Experts of a small language model.
Size: 20 layers, width 128, vocabulary 8192.
Training: a variant of Muon for the experts, 9800 steps.
Below are experts of layer 8 (counted from 0) of a mixture-of-experts language model. Rows are named gate (a neuron's input weights, with its number), up (a neuron's input weights, with its number) and show model dimensions 0-127. Each number is 200 + 40 x the weight over its row's rms, rounded and kept within 0 to 999.
Before each expert's rows: "comes after" lists some tokens at least twice as common just before its tokens as in all text. This comes from a sample of Wikipedia text that the model never trained on. Tokens count by the router's weight.

# expert 105
comes after: "\n", " L", " |", "L", " C", "|"
gate0,247,226,223,185,216,275,220,207,178,193,151,228,217,256,151,185,119,225,250,220,208,174,254,214,180,238,252,227,231,210,190,220,205,127,181,102,155,257,235,250,245,200,120,175,173,132,166,151,183,152,273,214,174,182,215,194,179,222,185,239,134,134,182,219,223,171,190,205,141,171,220,191,125,208,207,262,250,198,231,245,165,214,239,184,181,164,217,212,102,203,171,234,228,195,192,195,127,235,214,118,262,230,200,244,185,221,178,148,136,196,196,256,248,164,185,155,192,206,253,139,167,226,263,162,287,175,193,150
up0,213,138,177,187,211,124,260,182,194,154,202,222,215,107,196,238,197,148,270,133,187,248,220,153,183,220,267,250,237,132,220,192,164,235,233,233,247,233,169,222,195,193,183,190,224,235,201,171,273,186,249,197,251,224,224,191,166,182,205,213,248,208,171,196,156,244,139,200,190,166,188,257,160,206,162,183,221,155,249,226,213,178,147,194,184,252,241,163,134,224,267,94,253,212,233,145,145,163,225,232,248,189,175,183,174,115,182,206,138,140,124,318,250,167,183,263,181,224,187,186,175,179,237,170,207,195,181,178

# expert 108
comes after: " ", " 0", ")", " 1", " —", " 2"
gate0,180,263,139,182,175,234,221,190,207,219,169,260,216,242,244,234,179,199,196,225,239,227,175,201,141,240,201,270,288,271,319,192,121,154,239,226,146,216,214,213,189,252,219,170,168,128,181,249,183,212,102,190,176,136,249,155,211,221,212,158,304,124,171,267,226,200,207,199,184,247,203,197,212,214,238,178,231,152,212,209,271,163,233,235,113,197,234,184,224,133,162,196,208,175,172,188,222,208,244,158,215,171,177,227,220,200,264,206,153,183,217,123,215,234,226,176,146,233,231,209,160,184,192,170,210,237,268,166
up0,209,231,218,249,222,246,160,190,188,169,302,181,260,216,252,102,171,213,184,230,200,238,85,125,169,221,199,205,204,242,147,184,169,149,199,230,223,225,275,264,181,175,206,229,179,159,212,119,177,186,206,167,175,160,158,176,261,167,235,126,157,173,156,242,143,255,206,129,146,148,216,211,195,218,177,169,204,196,195,213,184,187,212,234,234,177,192,218,263,190,201,182,230,260,199,191,202,314,205,171,163,184,230,234,159,231,226,204,192,208,126,141,172,204,190,180,246,157,136,207,224,208,206,97,170,267,168,195

# expert 59
comes after: "\n", " P", " K", " G", " S", " B"
gate0,244,262,223,193,235,223,202,225,189,160,178,218,106,192,217,205,85,194,193,283,136,170,184,218,289,154,194,185,245,152,156,242,189,205,151,231,187,207,178,190,127,238,194,218,249,236,198,190,267,197,195,290,240,190,197,150,202,233,177,207,241,221,234,218,226,237,180,160,287,256,188,178,197,193,197,146,178,216,171,249,123,161,181,176,266,201,203,140,188,228,148,192,245,203,239,168,218,213,215,269,220,119,159,160,267,210,193,199,257,148,205,111,199,208,278,174,226,192,187,145,132,194,230,190,266,222,216,197
up0,213,181,212,179,204,284,173,183,256,181,215,202,176,209,176,253,229,127,251,131,228,218,160,245,174,279,206,191,197,111,191,247,115,216,223,171,263,108,183,143,195,244,158,157,209,158,181,230,175,166,213,161,198,154,228,228,227,204,241,137,103,264,218,132,260,229,214,222,236,283,295,222,185,199,154,197,182,185,268,214,116,190,192,214,188,210,205,156,247,167,222,194,211,142,221,187,176,221,209,178,190,210,163,205,194,239,173,225,229,138,210,197,225,251,232,208,270,236,297,169,200,207,183,180,164,195,133,187

# expert 9
comes after: " |", "|", ":", " 1,", " on", " $"
gate0,209,146,207,233,166,167,257,197,185,221,215,269,135,198,221,241,248,190,234,231,201,175,241,157,121,251,170,156,241,231,251,211,99,148,180,133,164,188,191,231,187,157,239,296,234,159,172,236,221,238,245,198,130,208,206,196,137,189,244,293,203,151,189,100,210,217,226,230,206,187,184,156,190,133,230,228,168,214,197,138,184,202,178,234,214,169,257,262,221,179,217,194,275,90,202,235,246,210,106,197,203,153,211,258,203,217,241,149,245,193,201,190,164,207,263,177,204,214,233,205,173,198,158,193,258,228,181,194
up0,130,135,184,248,246,172,200,241,242,197,281,196,226,255,173,199,230,251,267,141,258,154,237,208,195,250,222,159,226,189,176,193,152,181,233,170,234,302,217,254,224,165,244,232,191,205,237,225,250,141,198,260,225,208,246,166,217,272,258,221,212,107,241,213,274,163,236,226,261,143,178,239,144,184,229,253,171,196,236,170,132,236,169,152,242,186,207,234,204,182,198,175,242,244,176,214,220,227,156,227,228,173,295,192,168,183,184,182,198,154,249,222,215,211,160,281,195,235,211,223,192,243,259,285,192,211,182,171

# expert 47
comes after: " |", " of", " in", " /", " on", " from"
gate0,206,168,190,196,205,174,142,236,192,242,213,232,288,168,192,197,150,196,219,142,208,212,214,160,219,203,224,209,227,221,195,227,273,283,227,201,297,154,188,244,211,183,207,297,224,164,190,236,179,233,182,172,263,175,164,257,210,206,147,177,177,206,203,296,235,278,248,254,212,252,147,247,184,246,214,213,265,156,131,245,224,153,219,225,149,290,132,220,231,229,250,184,226,250,221,163,275,174,223,288,290,228,178,211,190,204,162,192,233,191,217,203,172,169,212,241,248,191,243,132,227,189,207,190,242,237,174,227
up0,159,156,284,202,190,241,309,163,274,181,214,238,237,219,158,187,176,286,241,268,194,263,187,253,211,188,209,171,221,141,245,238,166,170,204,192,185,255,250,202,166,150,113,211,152,205,251,171,226,196,252,188,144,155,132,225,210,210,209,194,248,169,259,185,188,165,226,261,188,176,206,208,147,255,214,209,166,268,213,201,200,230,224,233,208,230,90,186,210,187,257,165,216,211,220,159,221,191,161,176,220,247,220,188,174,273,150,262,144,207,173,204,104,237,172,156,163,220,234,185,247,154,217,162,128,177,198,197

# expert 113
comes after: " |", "|", " in", "′", " (19", " (18"
gate1,166,174,200,198,199,163,325,232,223,151,175,275,167,227,176,196,155,203,274,174,243,202,178,128,208,286,143,252,208,313,171,151,229,212,187,232,217,182,161,211,135,198,128,160,231,184,215,192,251,163,127,179,151,198,198,195,106,163,197,144,150,202,215,251,188,160,168,204,147,220,230,251,150,157,206,263,180,217,188,256,200,205,185,141,146,161,193,221,177,111,194,195,214,194,264,225,157,217,172,184,210,219,130,224,178,225,182,186,214,216,218,242,139,199,249,196,244,236,210,221,172,190,259,209,139,188,270,207
up1,242,200,172,249,228,217,232,195,253,214,247,207,147,214,156,240,217,108,235,203,214,232,238,170,233,280,158,283,205,238,232,149,211,110,214,196,137,151,213,193,144,164,223,257,171,237,238,134,211,173,220,170,221,104,214,171,263,223,176,237,223,203,250,177,208,161,246,236,172,190,270,207,229,223,210,204,253,204,228,204,206,122,256,219,196,163,195,242,158,220,200,153,186,121,188,264,245,180,195,226,192,216,174,142,203,289,193,199,211,193,67,263,227,125,184,200,211,196,207,238,219,221,156,216,188,228,261,199

# expert 73
comes after: " in", "|", "In", " on", " In", " January"
gate0,142,160,182,114,236,251,180,116,209,238,143,212,209,189,227,179,194,259,163,126,225,260,159,201,149,243,173,215,162,245,168,237,161,201,213,223,194,208,246,213,201,162,158,281,238,204,198,292,175,190,260,188,244,219,178,212,209,168,96,239,145,217,159,175,156,212,275,239,172,204,208,225,183,168,231,200,243,151,121,255,198,150,125,215,182,210,112,136,167,191,175,187,175,200,238,134,213,134,180,220,121,207,225,159,220,238,213,201,171,226,218,141,201,190,242,197,271,181,208,222,237,234,243,197,185,219,261,251
up0,133,172,231,216,207,169,129,131,212,219,163,194,189,178,178,193,222,240,213,133,293,152,196,163,264,178,195,121,191,183,140,219,204,214,176,245,190,243,197,237,163,161,205,232,186,278,247,159,233,136,213,187,193,260,129,170,129,197,172,204,227,179,214,289,196,217,230,174,224,243,211,237,248,229,253,287,152,196,210,228,187,283,217,228,153,240,169,219,169,291,258,215,214,159,224,183,123,182,210,207,178,116,203,231,142,160,153,194,183,218,186,161,212,160,185,150,140,166,207,206,102,181,156,190,206,243,217,188

# expert 95
comes after: " ", ")", " 1", " 0", " —", "\""
gate1,181,179,186,143,161,216,137,149,208,156,164,205,271,207,217,241,201,119,200,222,173,247,248,115,161,212,191,145,189,202,129,223,230,291,255,173,213,163,238,229,161,281,252,221,198,166,230,152,194,280,176,200,203,161,203,198,162,235,218,188,186,289,178,173,169,149,235,223,191,234,115,182,159,202,211,175,134,186,224,155,198,191,153,241,117,232,213,223,196,217,148,120,142,164,125,167,229,159,248,287,198,226,201,250,178,202,158,204,176,186,202,157,181,203,217,173,205,184,198,118,202,207,122,257,222,186,158,223
up1,162,240,169,191,179,190,210,189,210,247,176,144,277,177,253,269,180,197,185,179,238,185,227,173,188,234,227,169,196,132,190,236,154,182,270,170,176,262,182,169,149,217,219,158,166,143,255,206,232,203,239,187,247,190,238,161,324,226,207,257,171,198,251,248,189,199,200,265,222,172,247,232,237,219,177,222,223,214,181,227,201,295,124,143,182,241,219,226,180,183,215,156,202,208,233,178,282,189,148,222,156,260,215,205,181,302,251,249,162,209,163,177,230,265,220,321,212,167,122,231,182,191,167,250,197,217,202,223